{
  "rope_fraction": 0.5,
  "schedule": "wsd",
  "final_lr_fraction": 0.0
}
Below are experts of layer 5 (counted from 0) of a mixture-of-experts language model. Rows are named router (the router's row for the expert), down (a neuron's output weights, with its number) and show model dimensions 384-415. Each number is 128 + 32 x the weight over its row's rms, rounded and kept within 0 to 255. Numbers have three digits each.
After each expert's rows: "raises" lists some tokens whose logits its average output raises strongly, later layers aside. This comes from a sample of Wikipedia text that the model never trained on.

# expert 60
router:099153134094154166116169133188141063165108087144178155130161127107135127063117055074164146165113
down0:115128131134111118088135113097160117187120091094093093107128140066122129084135127071175124168110
down1:160138089137086171174137149145113097131115154122132061157127151189146157144120096170097105095137
down2:091138155090156116200142094138146105150169106131166110073137090130127209144141064117129200105147
down3:168117149153043116111137119148123147110069106135113107129055111121109143177117072155108089106142
down4:138124090150195170131143147115147143155157145131171126157094140128125150147115074057087183136112
down5:161168146146050144086134146232140138111173107125142107120113155192069150169126182149189143158142
down6:119184145112250110111183100097125079095106075185142121174107115108199099124135207155132108151154
down7:134157129162171132110151176125162087128146171092048153130117157166158107100127141113087104093092
down8:112133048146103091157141192108117082152124153156112156174116159118145113121084100114094083176110
down9:060074113198147141142113123100122131140106148131165126058167114124133123087121165176142122121098
down10:126115095126128123136149155128161064154123125140164125069143098141154168104198092154170152092091
down11:131094078112134122130121146050133162129121115155045088086064140068126133140103106103139098071124
down12:189127141144136145135174118150105166097176175186117130092049187170133126101080114160115166094136
down13:182103128146173148180108112150100124088059169136106082148075135160095165139126144084184123103162
down14:107149102070139136164124175095109110140148109156148118136160058120091105149100086179138121156132
down15:125091160119123134134164091069159150097101097119089105123101137121129116151163138094172094139137
down16:104105156161123148087115164113124098042135089144077177164146073102072120094164152104138104132148
down17:152162101109096108140104148090140131091153184112177119120140135100063096185112152146113160161136
down18:150113133138094117113149163141107078117196110173173146141128177151126166148142100143079177148125
down19:120136188138135107061160127128168103159172109115121155118137087110078123138102115155027108152120
down20:116130167106148128127149082144079101211171114098085135138080144158176074085139109100124128110090
down21:128096137066124169148143138096114178184129118140096117080185128132110133068103070114117154134120
down22:142160130093094155079135081130086164160091122144155112123090100102147139125117044172167117163075
down23:104134061132112134141113126124162136137152184094127159145101175132090081156082149138133110045149
down24:099068162150208075114131128160141159119167146143113124172152199147140131120130141120153120133153
down25:161138131096183111069110108084107180083113103143173132123108136113154171107160164116137075137127
down26:131141132153162140108120120091076076151104101118138120091165122135100118115156147137120194128131
down27:141087122138156140102104157184167159106119161149161140134121045138150160167133192118068118117088
down28:159129157120143134194126145159196102121109189131101130126120115180097071113143108113057107153139
down29:106161083137071133144109154090152162053066155180138094147161186158140117143108137108154101125104
down30:194107154087199124090124085203157152064087162149152115106135104096075124157138169151159114165108
down31:116111110110101127104126140091043141092108042206126071109124125132132171125096100176072115101144
down32:117119160136090167081127147099143111184120155052144106111177061119127111143154138121066134119121
down33:144146070118146128156139128150120127185089161094090155157110086108115147128086128132155152094067
down34:057114146139109144131154115138109130160115177112185080131158192118133125072173141122147160170134
down35:144137117088063191137101136121085106180163118125134082127184136121152099132143117125110083075163
down36:076175108141149142168120190169148118151105121085192165151124144127128156107151101146128125110148
down37:073060127146154179124144077131121105079128113121178131128116132154124153152101123084170183116129
down38:073166142070110135144105144157094100111126093194081106124142158068114123132158112136103182070167
down39:135144126113024152128137149068103161091107145068147087150143094089084153115104096154161139164114
down40:089138106102125125108127131107095042097150138131137113126132110047101133160086155156113157132149
down41:147158102052152093107115069141193119080156143170101078180152144193059144107162147155151140164157
down42:161080126086169095134109098121113133149106139096118142139157149123132105149135188121091105147151
down43:082143157079133157110139062155127140170112122038118135116118160130129090146184161144133094188103
down44:110145156107093088086112139130126128141057108133165088075142168151119151118131072153106090086155
down45:131167176165166097077107170155103169162110142087174128103121107112113107183140129092149180117111
down46:140116170140153143112117103156111096136159136088085186136138167114136069094119202107116140151175
down47:106124118145093098173128176113102125158192093176062123104200096178084143121139082142170107143140
down48:117063151187089130119158126152100165161103120142060101098062120122162076184147133137166147094098
down49:109053139115077095127052110117113103149151123097125116138112084137120158152115141182105145137140
down50:147110131131137186074097132176127134114109125158137143164127141093161134095089127101088075168134
down51:139113144151137148133132120149151130164093136079112135168124102058140115102089037180088142121123
down52:135165106144103174128084143102128069160101137169133184117100102119093109141189128146126138132159
down53:184166147124137131181090151143123129154124077159155181153121073109088115150088055088125133134090
down54:136114132120157113149125119124154156094124145130093124149164098085137155170177142162121178092159
down55:122142157149107166131089151191125119154086136075117136149206105009103138142078107096104113187063
down56:119084117137155088112097101086089122185125091125142092075141116148127113136148137066177154170156
down57:165085123188204052153097215136102161115131099097155187132130128105104102065143134173078154146101
down58:114102112110088117093072140088178192148138098132075115098151117139137104111104137144121179154154
down59:100130121139176118125115165137128122121143032125122182160163124104146132086170141141163109140129
down60:185090185149109084106144147077119089108135110127155146175141109127162124165154114086060087178164
down61:108126178165153126105136128179097141099188072114154082133139122119125158141148128149140105136142
down62:089089167109119108136153108091127171122111096139117128130107121096117131100126130105111153131150
down63:128143121109139148115089142066127170168197104147148110125108106127136108111102088066093140131140
raises: " the", " their", " this", " his", " its", " a"

# expert 51
router:119128166150181096115083138154124200113082150128214189105083135107121093091137102161114153131097
down0:135065111114101180122116116189073162177132150084109087070099137127095119110143093086142142131173
down1:115183134152095118166086099150123154116095148129158148195171131105136096127152129055116137127093
down2:081153065095125149113159127180186167108131168096137188137130173054112139142051106126164136127147
down3:146135162136048155146099142128115139168175125129093133099135113139138145128063114066134107074158
down4:145183168117097186144123122063175120139128152139103150154128127109120101124152103185115111059142
down5:170149146112154122126157105141055147142144132147085156117117149155122140117170095168123095141085
down6:084182039101072122131149062160160141154148128132110129133144139095081112081130117110137101100145
down7:150134143117141122133153129067118127153122119136131111169172098143068160065127067066164111115144
down8:165171156152190064127166087152116142067086115116182150182112161189120069130128114147163139086135
down9:113141100150124160121222089116132097134083071146101128121086102167127145106166108070131157130118
down10:159151114121132114127117110054149154158135154146038130174077145162141139153115117126114096168117
down11:154136093127157126103141143155161113153054152124131091073117143184206069169087135109115162148131
down12:155094140132129179116147080092133114133084143071084095136176134077164136163069107100152091109184
down13:122125133150051137096128164162096163141105125159163133113073113070077167165129126111132141131138
down14:102067069143088145135158104108175111149102192100086155146105134133110099105152146136139121143126
down15:146092081107091183118110160105178171112114114110182127085062094180122170131144109108134130111121
down16:172146119122151133127158136089144100140146150101170151161150173100114140113107152101116080109070
down17:126130178137161108151102100164086148098140095099120132146118148062154122090132099142124098169097
down18:130104176180145077129103156107152154111160063124122136175073109092138101168054143151169146111105
down19:149151098145113114096085132168113157146164134139164088168117107090141098098079117162159113074115
down20:140119112131074133121135136095102112176083109149160153116090158138109139185118139082151144110106
down21:147074208137082122105126112120156113111157063147107185144064104128069137132155148140120146115121
down22:172139124145166090155073116180156178140188099151159112147146164093109126107180152146139120160180
down23:084144166083175085115153135143124052163135104131144158156165179164125146076115108090145139131183
down24:175132141129128110165144071143056077134159038155137141130126121129124082169125116154204137139100
down25:083084187104109150149095157055145082118152092121111110103139134165153173114179146091131127142120
down26:147119209062068111113073136146143118099139150151170126120121161108161134116175170158108102124116
down27:101138104129069119205096174106169134080151151115117168175127149077105139108145112133122126120126
down28:146095126144154095150133169121123193102050116052130168169129130117193142112109085090124149094134
down29:150170083121074192054109092162104088105100152142172125144110098134035108115130214067218111126082
down30:132123151155057077151125176177130140146060075130158140135144151132066152128111119100108156139180
down31:028125145153122082133125130153104127132135126131110108084150132105103116198081118158184127064158
down32:098109094074125132096135125123161116089105121107094167146117075084173126137117055146082150091108
down33:132107155137164094180148148095141184140104134103104110140151189150118204150131070190090149089076
down34:097085119105113119151104124137141124080141153121088110123107092160150124132099092144175152171125
down35:141130128199226070053085196185107100139132138157152167143155132141123093066098174159137140162130
down36:103067130095175137136136100169084192124130125166110067130126082180151071146175120139127122123142
down37:111172131069124109143112105151118131174092127180145114076117152171142152076102117143113115106169
down38:132156151138128112108117120128120153129124140129129115090150083156139168113075098091165134129104
down39:090158083135111107105136126115109120088166142199220070108190128164122143134083160099125145124136
down40:148113143087145091144113085118106164139163141121115114123119104095124136122146124158134130125126
down41:105124128148184113102135105045137132115154183090099144101151114075143133143126175130151144157112
down42:125119171106144138110126118104100142082145155091117106175140154136192184137182084107122126141158
down43:176152150114127148086057128121113147150138148113110104120138114125135125114163087149130192201139
down44:107097161092126123061154142117125099183152164146074115095104111115114155135129072174128116084126
down45:077154105153106143105082178144129160128150139124096088110120109130161117178093134153182082113089
down46:145068083075103121127104153136137125118120112154120172174128090132118075120144206109102099164093
down47:180152098144057109184161117142151138132119093039135149143087134139122084106084165179120112135132
down48:118154144096156142081122063108101115087112115128159118088106171096152166170158162156116158143070
down49:183148115115149093093131129130137144109083097118119166123118094082096126137104200138146174059070
down50:105058114139152094148102152074159148108177090181099124168135101135146106151164121104113155160114
down51:118120174061171109148122162066144139135136164123077114140078121105131147145171129106074136056092
down52:154140140141070133086171118143077137095128117112183103121127129094062172174158162124114123100179
down53:126142071170123120036122101119184108147119095116194165129140058057163177119142070141148087155154
down54:110157116100169165106086129087150197126126142149117069159151218135140128119092100131135134136081
down55:144186145074084138135162136131094127140140122090096106125150148134188100099094127134163110135139
down56:138173153150135113084129103085121123177094053092106160119136162137151108145125195098140072149097
down57:083097084134142118104161042096173139183183169074135127115086089119075094132158133090162113126074
down58:122082132086126110127142093127134097068105103096087096176110118155151119091057076103107118071100
down59:148071120126115154112133092114077125082135126124108129178125167069134115175117131200128127172155
down60:150138142148105107134192158149116205091126123130115130134170139204107178115102131163136178097126
down61:131138087074078142094144113114087109102122132157128182141170086141150140200141127150098068116112
down62:083145185140087177135127128168142077129173151147157135121106132093139110113101126085111080145123
down63:128111184121097173164064180151111123157153135164085119177170105084086155107088135142144127129097
raises: "5", "9.", "1", "9,"

# expert 17
router:131114150162159118118138201083121097090152080162149168157144089103145126099159099145200136158082
down0:129222166120167129092142126131109156084144097128074101171068119094112147065121147153105160105187
down1:130075197063181160115139069079112131073098137054134128069112112109164114097121081144077139122111
down2:134176145126112105095151158123102160157135105132141144118089131166142053079157089175161150091109
down3:082134198212037118141100101155096196141091093182114077144184139140132098183135080201146097149131
down4:143139121129052073168047087086154154175104169155155186121099153160182056111144155134117081111054
down5:116152090107071148169127129147145129102153098122145109083119110169165107106154087057124152092152
down6:174121110077115213140144151139153119107086107074075156182123159094123131092178154079083130175144
down7:097133139160132131154110083090127169131132155118104093098129124128157101165147131150158101107085
down8:114159119168183132074111147125158123128104114162141075059119148145167138122125075105108115127137
down9:127154106107106134109155156061153095087078131074140135142120165115126091095126117108120129127147
down10:171094100156132173166092104099076159197101127159101120163146116048116096134090120141159100166085
down11:150141191054053157146124150123136167109167107157138191141148119089059081072167171185165102090086
down12:100059083148108134135185046111142082122103127132185149067137152130130102165198117125087101168148
down13:135134112113114050099101073091123123075061094117127150132173175092093093146157194172085105130103
down14:099116122162151129136131156137089157098113147136138157128139068128125136146118106173130077120125
down15:136060195127098096110127182166114136138119098130109121123099153161116133130189159116111158105152
down16:053155165099178114145107134113130142155089106088139133123095077148156164115128122114047205180139
down17:101093153118144122144112097175104151118092096078149116105139089115055138079103163163103112092130
down18:155165179120173122145145107084168124114145135135125118085163128142105119143139109114184179190161
down19:109144130124093144122089120111174149121116066157109096148147136157124147071078176152132141160110
down20:086114157134072128150144101101124108129154145166131168145147079100170082197119145130120113163180
down21:099102187089119149135130143149108083153119064147183156150172116111126129161177144108066155067109
down22:118122153143102103140147157131171138169147147123109143167095148102128147127105135109107143081150
down23:103076122062158142098110125115169181112150153076053181138146125106141155088108064128128140120145
down24:152138062116155078136093109102143112160180102156191149041133088058121150119093152105131025143066
down25:127112124189094109117139131154109146179137140138145139137093086060060210167089183202153123122107
down26:104104162148136163163106080093144184153106100120114092089168117154121216135123115090174103105142
down27:113197139119058126100135128149117094167140085131117091105146177121122105121127146163080123184114
down28:122140166145154114183145128107087066138161148130174131148144059155100144160163159219157171129176
down29:141126126158132073147139179080118146130160053099109137145147114144099134110186168146123129122151
down30:065061135121108153118178088160089125122141126132143189159192103120156160130044137127134152111169
down31:160090080084099123123143121057130091092142132096133144124125065111117109132141115152143118105157
down32:155093121119128127121198126082132169134138152150093135079129114096117177108151039127146140155107
down33:178086090115155166098151112112130133110059156155149096080099128142153120093123152137149058129150
down34:184130100099092051096157134145158084081105141135112162187092095103112095052141166126141173052080
down35:201125126119122137187103113061072077122164133127176129112103105109165116102161206099188115094161
down36:131089104143182113112141131136098090104096113151108192136084093115126077152171108150131086093139
down37:181143121098137157106187110098073131140169130141184116103071088084168124131168129185143104081129
down38:139075092127131140163090090063127135173103091146112088109111147121147173093087167106167142132133
down39:097117134119112130179144119131205159132121150145039150114137067150124173112193107095118140236147
down40:075124152149125126152113152086146141198139053091194110112066145188131115119103165108092079123125
down41:135109091135088125093139132181144083093144113112198078100114127110091139181089060177105138100132
down42:156077110139119162133104188161067112125101193148153148107206133180114157108136140110105135095121
down43:068176107108146136103142109120143141211119140132163089107110152139141113112088171145100136119166
down44:150109096100134146137124067107168195154180156127150137100113199161094126121106165202157039149038
down45:100158129124111126141084108135174122162172201087124073120108199109122144191133111119139147156116
down46:123143151147112130103105133053120104105174154163110142137181151071122101155123121106084109184159
down47:163196126053079120130147128097133154078150167094147085118135149079122135101131127097173138090144
down48:106130176100130145058169142100148139106081148142144103085119090085113110171121130176191179122149
down49:140161088149126159175153134182128100097116163148105083119092164086149122107092149130116138164158
down50:120152111075110179102111127174160114149155169125132117120095096189092166119120139102139101138157
down51:114133150139105145139090144125153089133073152110102142125132153137108137110129160082137104097101
down52:141164160129105145180108167122162106132163134118040114191130137134124134148151127130128172126130
down53:121149132151132152131120065105146079177130138126066115113119137122078140090123046139143140142183
down54:063098176149149121133122147098136147158135138125140154055174165176089143117114105133064115146062
down55:162091119087085138143156145157172131147155165152100091099125088154100162167157140087129113127141
down56:164197128193061109100092154140062143140163068166068114115092092155125118134229078100086174155151
down57:129130085171127102133110066163162126181130071104153064190099128139113111102106156087140137135148
down58:135103151118162096119095130130176132129111090074181091122100114098095169119179127140188091173135
down59:111102109160129138155089107100139089139183126167099142139116111118109158115103142138140112096173
down60:130145136106154073128146159176114158137123110129081112138106132107126093112065130122134139107128
down61:092115124122099200101155088141128118190148094149145122068131082135115102155198136084125171169110
down62:100119119147062091110155141100102176066183097154114201178151103092151108095141120134142115195151
down63:162129100095106158084130122174132134124133200155139120116100124165127107167124131136080144114157
raises: " or", " /", " |", "'", "\n", " and"

# expert 79
router:088086078067103089132122152090107119137162184144217113086077144130099125136161076122079181110118
down0:155087156134078139158240102125098173142141096125133126135099123128130165201065139099115072106156
down1:100083126111175150122075127087109084103155119100096130115052120068126105177143114087047117174128
down2:109180164116125102150133143145070113126153167083180137105122133179147113130127137075176143144117
down3:161060136158123127152107149154102121077155079094144117085133066136097113100103127141090101101126
down4:127098115155164107191115111189135009081119116136157147109108112128153113161104121124113136081095
down5:078122127127102193132052209183136113125136085110056105129145157149133192101137105091123154081137
down6:167108114142117184144161128178137078168140100145062137098163124150097177074156143102112109175100
down7:154092109161082169151114081115165114149152156127101076152115094180133140125132109162120101085087
down8:082154128158176164130134142159120128139144145135153127132128197078112125150089157114107109187095
down9:091140102122138088105161065095123142189180177135170184128124111149173147098173119147152104097088
down10:141061127122125124075116123115146094125110088170149101131127081126154163109136153147142201147202
down11:186123124090111026151154070137123127109078109127194131154099049068190097144146121114124164170102
down12:086094113109096134088158154073089136152123156133091066137105217114049110123182134096108141140089
down13:141164136120082085108160115172099099090161166143128140092153154108107110137092194067170159156158
down14:092150101095121125161155099089047132129165161064153077145024092144130116117095086150112120139127
down15:192104133117109176132034189083118181123099155136127126125109127129142154219124097110156124177166
down16:101195129136100139140096191115173140127105037156073144110118157122114148116137120098137148163110
down17:140102151145100085112068139120146143154095108130182111135140126147138127159182119144111104146175
down18:161121148132139142126114142121114089115140044169168064139149068181122127119154158133118169148118
down19:133163124088092156166118130135129155140091022152163109146150121127085135143158190216145153118142
down20:102182093128127173165080127119095100086111167152097091148084121143104139156135170171159165067109
down21:173111133089100165109139116104130094133134142139129134087146137160105181094138074158135183088107
down22:110182113114182171118100181102133139106154089093142161169096118145139157166133072170100106112141
down23:165135109128115110072150142052117179036111137166104120124104119112206155118103122156133144126166
down24:087065138126046140118163110159112131158190129116160151145108144134093113126130099104154137127125
down25:127107092174165069163169142123182138146134129113146135130184150130183081080135084157143159139065
down26:042140088164122107144218159163120118117094088130117115090122121195117130049091089119120166096107
down27:130084140138105090148126169147141148127131125134142151180117158108145128210171082119084123081103
down28:172087130136135111131153138156144142152149149149126111136157101166143161130074154161118160109101
down29:155094149141179184150113186097146143103152082132079090135166096119116125200152141080135107100114
down30:115143071150098064144129172085109081167137087163130127106192164176163113112131103134057113141155
down31:134159096081149145087122183155126091125141206133115093118124131098108147167152150100151142175083
down32:111158126175132123117104110108127167163167135181128111098113109120187149112120093115087075129134
down33:096116092097175132106164110114117118096157154129127109121151163122145156104150109199127167150096
down34:107055109126118156166129094111130146203095149135132046125151136121169154151119134134157133114101
down35:077116078114103182128156169118188185074139141133136068148119146168141101100094084129096149153096
down36:132182178132201179094166111032169167191145171155077108089159139094232129155125170130087091106138
down37:109185109105129145101087064074104110118081233175059114223136149078178088117055057094144090160130
down38:091141106090194059127172101089117098143144095103099096130169121160121097118112135107137113169093
down39:116072177182164161126146079129109128135148133129080185113154177086100137157109058198122144167132
down40:145155136136104109095194146151111218150084137098065147166138118106118157132069151010111146116167
down41:146135153066135143130109093135154161096155109178159116140164120133159173144083125155070149175154
down42:073090154052124112096091154103145102136163084173123149082110121126114092133153145084164087187131
down43:140148093171097092097154091103148153179107142086094152126115123054085131146142183130145123172125
down44:095107146144134169122109126107050103114137151099123162103102171144144098055126124136122093112132
down45:108133100094121108055104122121138104119120155088121135100142146111088087136133146098091108125143
down46:085075153122097149083162141098161113113078107094127114160168143129132160164097165137136123128146
down47:141127098128126120091110139101180134107168068037112158159115184143114215116148117166088146155159
down48:132096116185151123169134146137185189175145139159119157130099170159136120093149131213103069141164
down49:204140048144113141113185137136147134183100146140172116177130132086147114138134138162074160102151
down50:155156123106114117147121120171171127118087097144097117148155128140073109124154181086173179105122
down51:124154115119110139131189196121096078140157076144128116103119125111195140119141130085119148113089
down52:152155087154108132108146166132130117081137154109148145167112098107098104131139131137140088068123
down53:114144178143144103145105138116082155110098116125095132107149118144125143132119215148153127106139
down54:127144102119177110164143136146193119113124123106137112141104109100151109153168065102080167152201
down55:115071146118149071095145128128087190158126140175153160141118085139082136119151116074106129132072
down56:150142092133138158128110171095105159116089155148106151143126115103086124135108052125122165073076
down57:136140112145093169091134153106139159136026114143169137157151102121131096153129127178103153050098
down58:122135085098094172130145128122136080104113127104091093121165172114107101134106131086175124160157
down59:078095154139153142176169194112137140093118107184163119088127102101102142123138172088085151125112
down60:098140156081158112076168140141119074152059133106115178136088100088136139059121097133128085105135
down61:076101156110123147101120100151126133168146111160102150232133096117103134092081143105157163130166
down62:138089136098143105157121125123178176104164137123143127128142124228139188088149157174134109106114
down63:128140174120103154144171125083193114120152117091179105158147163169118147036104113189160130151145
raises: "H", "E", "ound", "U", "O", "Th"

# expert 20
router:142147161156089134159137120139171069110137144135097146131089069102101151135132158102047157123138
down0:140176187078108114128057132148101158086048129099121113090143138112126089147132090176103099105149
down1:081104124098124133135109127092077103113124103139168089122156123137147088153116124120101133184097
down2:103137126191179135185200129156155150156087114123138175170137158111123128112100115141104096198109
down3:109119120094139114049122158120067197115120135069161168157132137164103114113118095157180114094104
down4:069118130113122170098135097102143081186089117141132072125182201124178132159101164106124116154114
down5:182117105191110132142099087108091123112073140152143148084104088119147110159130095089131160104125
down6:072146129151118075102157117141137136170108131138155156115165112134135072158123146120158113106093
down7:143148148159091110130160104175108123117078096110108107145080129131129108124126110097112153100144
down8:118076095126192118090076143134144159147176106196179103094202082089162159139183163124125188108135
down9:081094105131109144188089173080152114091127138139066085072158135111118144117138102130161147083088
down10:147089120146188128134179138114152157067083112095162152105145162129148104125145060159126152111136
down11:121100134144115106110192132111149082191153152178122138104127060099123176200085107112103082122099
down12:174127145097120167156132167088138113117122151056125096126109154116134150097092157092107093086153
down13:170185119164142081157183117148095138116085165144146111108183174114080181131107112160158178106140
down14:104142138126135125125121161116166123122124150117086144130111142179097180111137083110130057036103
down15:130157087133114145076169134152138118168137163129090180101111165130182124129120151134164125167096
down16:107150115102160090130139092143112099078121075108188117065116149126096094164111136121146126112122
down17:149165102113121114169103104115098173158103089121101079191102116095111159131134157147102115107142
down18:120090070158179118102117091109108089183172154073114150121111138091064067119115116148126109142149
down19:103122181123137153121157155122093096166147121148141183151102099149102152136129131087103077164069
down20:196107131137142133082133138062128158129185119117131083139100081114172122156136153110162102157149
down21:139148087161094124162144154183178127146167134197121129163101125124127106173135129115083178139131
down22:111160156114082148139142081135080138186152146071144128175098123090136131188112090132098108141130
down23:102112109163077164106129133151122082131133137116129172132112125101166170161116145105150093062135
down24:124076105089131126103098122194105123143148113143168149180109156154151126100097110097175178102058
down25:110123128077167149107106163074151115150135099150100120143168062105174159119116169127121129123137
down26:129141101099124106069169093155077123149118122104121131154193163145116119139177114143125182113125
down27:110137096144160099140111177103152093182104134136100112153174119123117158099095136134101114167121
down28:124092157126078120155132093171113150104161077188173137133216124069099141113157145105149174158133
down29:117115167099140121128155120142071103128081133129099079190112152154194163094148128173142142178125
down30:157123108137077202172122139132121099163137146118135128103156100079092152155076167146126191195134
down31:170138124099094163121138135125129143102181138166173129149065120113070144105049137115162132109129
down32:109094074126164152133160102100135133073089119131175088184147152103143178110109115082154085164145
down33:167105138121147155107113118104150135121135132099192155093101178149088174104108145105152114118113
down34:120133139105059113122135108145111147110121096148102112131182154115087138091141105105181139118113
down35:156139126165088119132110095174090194117166135138123090120108102081180142148100206177173146167150
down36:089112154104126141132153169167101123128144152136123135134059138174150112167086121151112204145182
down37:190131150100101085166159119137123188200088163209193116137112119132098086117120167158088122129157
down38:148140194090147139196131092149151121121160099145138140117173097089116095149119156134174171144125
down39:107124193174126113156102123111094136097138171152144101168075127138099058086132085123116067123091
down40:156184159166123185134178153173112111116141176134114162157081135104131071118157139146134159092091
down41:119117145110124134097148144128116150141153081130131109126118123131054143134105164120155148204184
down42:170187136146155107149137154110167123124108138163189157154053122145196107141173118140111092163110
down43:118074124073145165105152143110046140146123158115156123176100124187117116130130163108103102173165
down44:097140148150131141120160127111167094103071117120113086125118130131096093141055144127145176143156
down45:096121110036121171152178119148135073106143077117092109111090116100147060133115145094127098142127
down46:136156125139131103123096118185092105126159161125130122111079162153077158076119136091129068122184
down47:092076118076127106145115091113158134133135107211110116123079169123153123112140136107114135187161
down48:052140116157161139088127120143122094085080143157168127151137113099107142105155112081181124174118
down49:119139132123090145135150118130114144137073163123102137116168151123138107120069150128116174132091
down50:121109136114152167113140082143097156120165112147102162152055152066146103140087175105153150197137
down51:075049065091127081186069110162179156117159132140128077073136117181088108150102122137124064123126
down52:071171134088108117145097098087159112129118128093149110130090122125079125127145114120120132194083
down53:148154166167121155092086084123186142076128085139157160151141163141180122102130145150199104089150
down54:116113146145094115130149128124083087079115119096090133095130126158113105144147125106100098120167
down55:117170080100133075156129117131102137115110148118115152132047118060174092155146073107121116130205
down56:073108153151127082142135157138157100143161110159175124098154097172100133123159181134108133162093
down57:169128153106171064141158135082157153101134105089147095079082143169154117111057148110107142111111
down58:179164122111116133153125165114073078169091143108160203127165149127149092145180099166138179171072
down59:126145120096060127098097081046098112159155115084128139145153117176153137132145139134080120147160
down60:145100137191082101089141106117117121108163153121155091148130109117096137111139091109094115096121
down61:134123151125177108086151167058076171141131115109139151129100133134167158118134110141162158154134
down62:133125166135136080102128168167123108112126111086096160137099128132090141107166114098105095107107
down63:077106156129172194083091104150132191143166150131111078151171188124083105129171099128149120140115
raises: " for", " in", " at", " to"